Experts of a small language model.
Experts: 160 SwiGLU neurons an expert, 2 picks a token.
Training: a variant of Muon for the experts, 340M tokens, 5187 steps.
Below are experts of layer 3 (counted from 0) of a mixture-of-experts language model. Rows are named router (the router's row for the expert), gate (a neuron's input weights, with its number), up (a neuron's input weights, with its number), down (a neuron's output weights, with its number) and show model dimensions 128-191. Each number is 128 + 24 x the weight over its row's rms, rounded and kept within 0 to 255.
After each expert's rows: a language model's description of what the expert responds to. This comes from a sample of Wikipedia text that the model never trained on.

# expert 63
router [193 150 117  91 102 108  79 137 130  90 109 136  77 135 138 129 136 133  86 119 140 129 150 106 116 111 141 147 142 113 114 163 101 107 116 117 143 109  77 160 130 143 126 103 109 124 127 104 103 128 162 132 119 102 129 112 107 156 121 116  95 148 118 132]
gate0 [130 152 163 105  95 149  90 138 128 112 144 111 146 124 146 130 144 118  92 160 124 117 105 197 160 126 161 136 154 138  80 124 131  91  91 131 100 156 105 112 142 145 142 151 126 109 150 158 127 155 139 115 151 123 109 110 143 111 132 148 105 114 125 178]
up0 [ 99 103 142 121 143 134 170  76 140 140 140 124 100 108 160 133 124 182 156 178 108 151 117 103  84 110 140  83 153 127 123 152 113 122 168 117 133 119 187 112 149 131 159 175 130 136 133 117 145 149 105 146 132 101 142 129 115  93 106 118  94 127  96 107]
down0 [116 158  72 123 113 135 106 159 113  85 144 159  86 142 156 101 127 117 125 118 110 105 106 156 128 115 161 145 108 129 141  97 120 128 104 162 151 144 168  85 104 113 123 116 136 137 133 130 100 122 121 127 141 122 124 138 151 114 112 115 126 115 143 111]
What it handles: Pieces of numbers after a dash or separator in ranges, scores, dates and coordinates, such as 500–1500, 21–30–0, 1953–60.

# expert 54
router [159 123 137 126  97 121  79 153 155 133 119 165 104 125 136 109 125 138  96 118 123 137 159 109  96 102 131 133 136 120  97 178 133 148 118 114 140 102 110 169 114 149 163 108  94 120 132 152 117 135 144 118 147 117 139  94  83 182 101 112 116 181 108 164]
gate1 [152 134  89 136  84  85  99 145 150 116 188 116 108  83 136 126 111 127 143 144 104 133 163 144  88 153  88 156 153 112 105 167 128 134 130 124 116 132  98 109  84 129 131 117 142  93 129 146 140 124 139 115 122 152 165 113 114 163 115 115 114 141 139 154]
up1 [146  90 155 137 101 132  99 143 120 138 153  91 150 143 107 126 111 115  98  92  89 105 143 124 102 117 144 121 129 143 150 126 103 151  99 140 115 121 157  84 160 129 141 107 184 109 104 120 140 126 119 122 143 118 149 147 117 147 133 131 122 162 137 157]
down1 [130  86 146 114  79 122 131 136 146 123 108 136  86 167 121 153 120 165 146 130 171  86 129 206 144 109 154 103 127 163 135 125 111  94  88 135  78 130 139 123 106 105 153 155 104 104 127 146 103 105 106 137 121 132 153 106 161 117 134 121 111 151 148 114]
What it handles: Tokens closing an item in dense lists, citations or formulas: years with periods, race results like 1;, closing }$ in math.

# expert 33
router [126 160 171  96 123 104 127 194 137 117 127  86 107  98 146 120 166 144 137 125 156 132 119  95 134 112 163 148 155  96 117 129 117 141 147 106 183 145 102 142 106 142 164 126 109 115 133 139 134 143 125 123 155 112 156 103 105 164  74 109  97 134 108 141]
gate0 [136 105 164 120 120 154 172 122 133  93 157  99 143 100 175 101  94  70  66 107 137  80 110 123  99 127  90 155 160 152 117 105 130 133 166 154 151 113 102 150 100 106 116 153 132 113 177 152 158 143 151 142 121 115 149 155 132  54 151 130 100  92 112 167]
up0 [110 105  79 141 153 140 122 123 130 147 121  81 137  98 146 143 154 157 131 183 121 120 115  93 144 111 121 102 122 150 153 116 110  82 141  95  69 160 134 111  87  89 122 172 125 130 150 137 127 179 173 139 175 155  75 137 107 115  83 134 142 124 158 160]
down0 [138 132 100 122  89  94 120 103 119 174 128 105 141  96 146 129  87 150 122 117 117 143 103  98 152 106 147 140 109 135 111 128  88 143 179 142 121 115 156 112 137 156 138 133  94 128 146 108 142 175 147 145 147 111 146  64  92 112 164 114 140 111 105  75]
What it handles: Middle pieces of words and names, often th, ven, act, eth, such as Fifth, Davis-Monthan, Ampthill, actor.

# expert 43
router [160 147 139 106 104 100 108 134 122 103 103 111 113 136 151 124 161 147  90 104 126 106 158 116  76  87 151 116 160 117 119 150 145 152 118  98 156 118  81 145 114 158 153 127 124 115 144 138 104 145 135 130 156  89 123 145 123 153 111 118  87 144 114 137]
gate0 [115 156 116  98 117 148 112  92 141 130 119 133 112 109 165 112 125 123 138 142 108  99 117 110 140 143 137  97 144 106 119 156  97  76 127 140  95 123 135 123 136 103 173 133 162 149 172 123 136 117 110 133 137 121 108 137 146 110 123 152 103 161 134 114]
up0 [134 178 109 146 118 170 123 121 116 104 123 117 109 113 106 135 117 137 121 143 149 144 140 145 145 125 139 106  92 155 103  86 104 142 124 188 117 112  93 146  72 193 105 170  98 134 138 131 110 119 171 126 139 142 124 134 155 122 131 147 120  86 105 137]
down0 [148  99 127 168 151 123 173 148 129 129 126 144 148 119 140 111 130 135  98 104 120 178 131 101 153 140 129  78 161 153 101 127 103  75 155 159 107 120 160 109 105 142 111 113 127 122 115 123 162 161 148 134 134 120 126 143 174  95 118 133 125 153 119 112]
What it handles: Infobox fields and values for dates, coordinates and numbers, such as Born:, Died:, (born, Released:, slashes, and score digits.

# expert 19
router [144 130 142 102  83 115  95 160 159 107 122 162 127 133 133 109 142 135 103  81 140 124 154 118  95 126 116 119 145  80  88 147 130 119 105  91 123 100  97 160  99 134 166 120  96  96 118 156 128 132 125 131 120 133 139  91  76 161 107 118 117 167 139 155]
gate0 [147 120 112  96 128 137  76 159 125 135 131 122 141 115  83 176 149  93 154 138  98 123 138 131  92 140 174 145 117 119 139 137  95 129  78 147  89 143 114 125 146 157 108 141  90 130 141 128 127 162 158 146  92  79  98 104 167  93 102 106 132 154 141 126]
up0 [102 120 121 118 135 135 164 159 100 152 147 110 174 132 107 122 110 171 140 130 130 162 128 169 129 132 132 124 115 160 107 106 134 103  94  98 170 129 123 122 135 105 135 116 102 136  91 126 103 151 145 137 180 131 160 100 140 113 119  99 114  91 120 121]
down0 [124 161 105 140 154  93 146 128 143 171 147 186 113 107 136 163 137 130 126 126 150 122 126 156 154 125 128 134 129 124 119 137 117  64 157 143 106  95  95 123 133 165 121 107 135 136 109 117  95 132 111 126 128 110 126 165 122 108  55 120 148 172  99 141]
What it handles: Column headers and cells in wiki tables, mostly election and sports stats, such as Votes, ±%, Pts, GF, plus row-ending line breaks.

# expert 13
router [147 123 116  59  85  92  99 136 120 111 119 122 119 155 157 117 169 108  81  93 150 121 135  76 130  88 130 139 147 117 101 176 118 107 129 147 138 135  79 171 104 128 135 110 127 118 110 131 119 151 116 143 148 109 166 126 101 137 158 111 126 140 107 115]
gate0 [100 166 154 129 133  79 109  87 176 123 112 139 123 123 159 114 188 153 145 152 103 162  89 107 135 169 110 121 119 130 153 149 159 129 140 114 124 155 123 115 111 158 178 136 145 144 118 138 167 133 119 151 167 118 100 133 136 161  67 141 119 162 139  76]
up0 [129 103 121 167 115 153 116 118 113 138 124 140 137 138 116 125 134 112 128 141  97 142 173 120 122 148 146 123 122 133 120 104 151 111 141 107  96 139 113 138  98 161 180 158 139  89 122 131 167 157 141 111  97 153 111 120 134 120 107 134 138 105 135  97]
down0 [ 76 100 154 151 127 137 129 122 156  75 126 133 100 123 164 117 150 150 120 132 142 117 133 104 146 138 110 158 121 127 128 126 141 112 130 143 140  92 126 143 160  98 152 160 160 169 165 126 143 114 172 154 137 141 131 152 119 110 110 124 142 113 118 147]
What it handles: Line breaks and the first word of infobox or list field labels after a dash, such as Yearbook, School, Alma, Senior, Binomial.

# expert 55
router [144 147 139 106  96 101 103 160 157 122 108 148  83 141 137 133 130 163 119 113 118 118 153  96 130 104 137 128 140 126 110 162 119 137 136 115 141 104  91 187 118 127 171 117 119 109 103 136 128 145 123  94 106 130 155 131 111 151 155 106 102 171 114 121]
gate7 [ 85 122 139 139 120 136 144 160 148 170 158  94 114 123 156 128 115 115 119 109 130 114 101  91 157 107 127 105 148 155 136 117 150 149 143 150 167 135 142 108 128  91 106 171 125 127 110 110 125 175 153 110 122 174  82 154 102 124 113 159 103 181  78 113]
up7 [170 156  80  96 112 132 143 106 138 138 145  96 128 141 116 119 141  81 108 144 114 171 141  87 116 102 125 112 114 144 135 124 155 151 143 102 125 166 148 145 123 123 131 130 124 149 118 129 158 130 133 144 106 106 148 147 137 110 104 122 144  84 113  63]
down7 [ 83 172 119 108 155 139 122 177 107 129 129 152  70 134  97 147 138  96 152 137 166 124 152  91  83 157 144 161 113 185 131 101 114 140 108 136 160 142 121 149 113  89 105 136 145 101 164 135 136 145 158 109 136 132 114  75 135 130 154 125 151 126 109 184]
What it handles: Head nouns ending names of organizations, events or works, such as season, School, Museum, Festival, Award, magazine, edition.

# expert 11
router [154 145 153 136 125  99 123 149 159 102 141 135 112 135 108 138 145 154 106 125 166 126 134  97 143 117 138 123 179  92  65 124  79 160 132 106 113 104  75 141  82 116 137  98 130  97 138 126 112 148 123 148 130 124 158 125 100 160 127 129 107  90  89 138]
gate0 [102 118 129 101 127  99 149 150 138 141 136 139 106 154 121 137 113 108  89 124 112 106 102 128 131 136 108 123 145  84 130 163 112 167  98 130 162 136  95 134 111 111 106 120 126  95 113 121 133  99 127 129  68 131 150 135 153 141 180 133  90 152 120  92]
up0 [139 129 155  90 120 139 108  77 160 106 150 136 112 119 111  96 120 158 127 135 107 150 117 134 147 119 112 112 144 107 143 112 109  99  86 115 166 117 124 134 140 151 117 148 104 111 124 120 170 122 119  82  97 124 134 107 141 128 149 166 136 140 162 144]
down0 [119 143 101 112 135 106 119 120  95 139 110 126 149 122 139 121 157 124 158 104 128 128 160 151 138 148 152 145 108  92 181 148 156 152 122 135 117 147 144 111 139 135 108  73 147 118 116 178  87 161 112 116 143 142  72 135  75 124 149 131 161 126 134 129]
What it handles: Word pieces inside Slavic, Baltic and other foreign personal and place names, often in sports tables, such as Kuz-n-etsova, Łukas-z, Vy-k-intas.

# expert 60
router [141 125 119 105  82 137 106 139 155 129 113 116  92 138 148 139 128 150 118 129 120 112 133  84 130 115 155 120 157 119 118 181 138 121 116 114 146 108  78 140  84 133 162 115  95  96 112 145 118 143 151 111 123  99 142 140 121 149  85 129 105 170  78 143]
gate7 [131 122 147 143 147 159 131 141 140 188 154 119 172  92  89  90 159 121 114 151 134 109 110 141 111 114  89 153 151 137 150 139  90 197 154  98 104 127 134 104 165 133 175 105 112 119 148 142 165 125 114 108 134 126 132 155 140 142  92 154 155 125 146 167]
up7 [114 153 142 133 140 148 186 135 121 134 186 127 120  70 123 139 119 155 142 105  69 110 114 128 158  98 113  76 145 154 140  98 125 161 134  99  95 143 146 159 125  89 103 129 111 116 158 147  71 152 114 122 131 112 158 153 141 138 105 104  96 118 132 140]
down7 [167 164 162  96 121 129  96 129 110 150 108 128 106 143 146 108 160 152 156 119 107 130 124  87 152 151 162 135 142 138 147 113 129 128 151  99 162 121 107 134 154 113 149 161 142 153 163 136 118 156 121 133 153 109 119 153 101 100 140 112 131 123 108 142]
What it handles: Final nouns of multiword institutional or place names after a modifier, such as United States, New York, Australian Albums, States Army.

# expert 28
router [155 128 146 137 120  98  83 141 149 102 123 131 107 141 127 105 129 132  90 109 149 131 152 112  98  88 105 154 130  93 103 175 121 157 109 114 142  92  72 179 116 134 150  85 119 120 137 159 113 130 123  99 136 128 138 126  76 152 117 124 123 156 125 150]
gate1 [116 154 131 109 148 109 131  98 144  94 151 134 114 136 107 114 103 108 112  78 156 116 201 118 151 152 152 129 187 157  93 132 102 120 146 170 116 103 112 119 129 118 118 153 130 142 113 145 149 127 153 124 136  70 157 163 100 128 115 136 113 111 109 144]
up1 [115 136 122 141 118 127 113  98 124  92 102  96 119 120 120 179 134 123 143 149  87 161  84 144 129 147 186  95  94 122 146 157 129 141 177 113 109 152 146 155 103 134 152 125 148  98 130 126 113 112 106 142  94 134 112 128 145 147 142 173 126 119 105 115]
down1 [101 152 145 133 120 127 164 151 148 105 123  87 184 192 134 117  99 140 120 127 140 172 169 152 133 128 110 100 123 174 168 158 144 117 112 101 166 148 131 107 120 138 104 129 173 153 150 125 106 142 114 181  94 116 161 105 116 110 132 111 137 153 116 141]
What it handles: Words after "is a" or "It is" in stub articles, especially found in species ranges, plus built, released, Nigerian; also indented line breaks.

# expert 29
router [120 134 112 109 135 102  84 148 137  89  81 127  80 113 136 118 131 170 101  99  92 107 153 116 122  86 162 159 174 138 140 150 128 149 128  89 114 116  93 129 144 132 162 107 136  91  85  80  96 155 150 146 142 112 134  93  97 132  88  93 125 159 124 105]
gate7 [150 130 151 122 171 115 118 140 156 134 148 147 115 105  72 155 117 136 105  95  96 181 108  97 128 135 147 131 101 116 110 102 104 145 145 152 118 100 130 108 142 127 132 125 106  87 115 137 122 119 144 105 140 139 160 140 146 112 120 146 102 146 156 125]
up7 [106  98 142 140 121 105 122 142 148 130 108 116 162 172 115 148 145 124 128 145 135 135  73  83 170  96 141 103 147  99 111 147  78 124 108 125 103  97 124  93 129 124 127 143 126 133 134 160 133 148  50 123 127 123 124 148 139  85 131 142 122 126  78 126]
down7 [128 128 162 140 121 125 113 114 117 140 109 171 124 104 126  91 153 112  94 119 156 153 161 119  59 103 112 120 124 127 124 125 153 127 127 141 130 178 119 138 131 157 123  85 126 146 127  97 127 115 179 165 157 139 139 165 155 106 108 135 101  80 122 167]
What it handles: Adjective-forming pieces like al, id, ic, ful inside technical words, such as caud-al, crust-al, color-ful, plus known, such, and Order: in taxonomy lists.

# expert 6
router [108 108 139  89  94 101 101 142 109 113 115 108 109 156 155 136 160 157  88 115 112 108 149 126 137  81 115 161 141 116  95 155 136 140 116 131 145 112 108 127 117 158 124 118 133  74 132 132 115 132 127 145 142 110 191 110 111 178 129 117 110 166 135 179]
gate0 [138 108  96 122 113 169 181  97 119 119 127 115  96 160 113 118 120 137  94 134 136 141 141 121 134 128 117 110 148 127 144 124 131 114 132 114 161 127 107 108 141 143 125 120 126 147 117 145 104 126 121 133 125 155 123 122 145 107 137 101 117  85 137 105]
up0 [ 96 139 176 133 120 137 166 130  95 133 127 142 158 128 117 142 128 107 133 123 192 120 142 117 101 144 106 165 115 159 148 119  86 120 151 148 115 135 145 135 125 156 103 129 119 130 106 170 132  88  64 139 158 151 158 167 136 111 141 137 130 148  87  86]
down0 [128  81 148 110 131 175 133 132 135 146 154 118 125 138  85 145 115 133 117 155 159 126 136 147 112 110 103 164  96 148 171 120 134 112 103 133  96 121  77  88 158 130  82 109 161 124 119 110 125  87 124 112 160 132 127 173 150 131 139 127 110 102 154 150]
What it handles: Colons closing field labels in infobox-style lists, often fused with the word end, such as Country:, Region:, Intercommunality:, Student ratio:.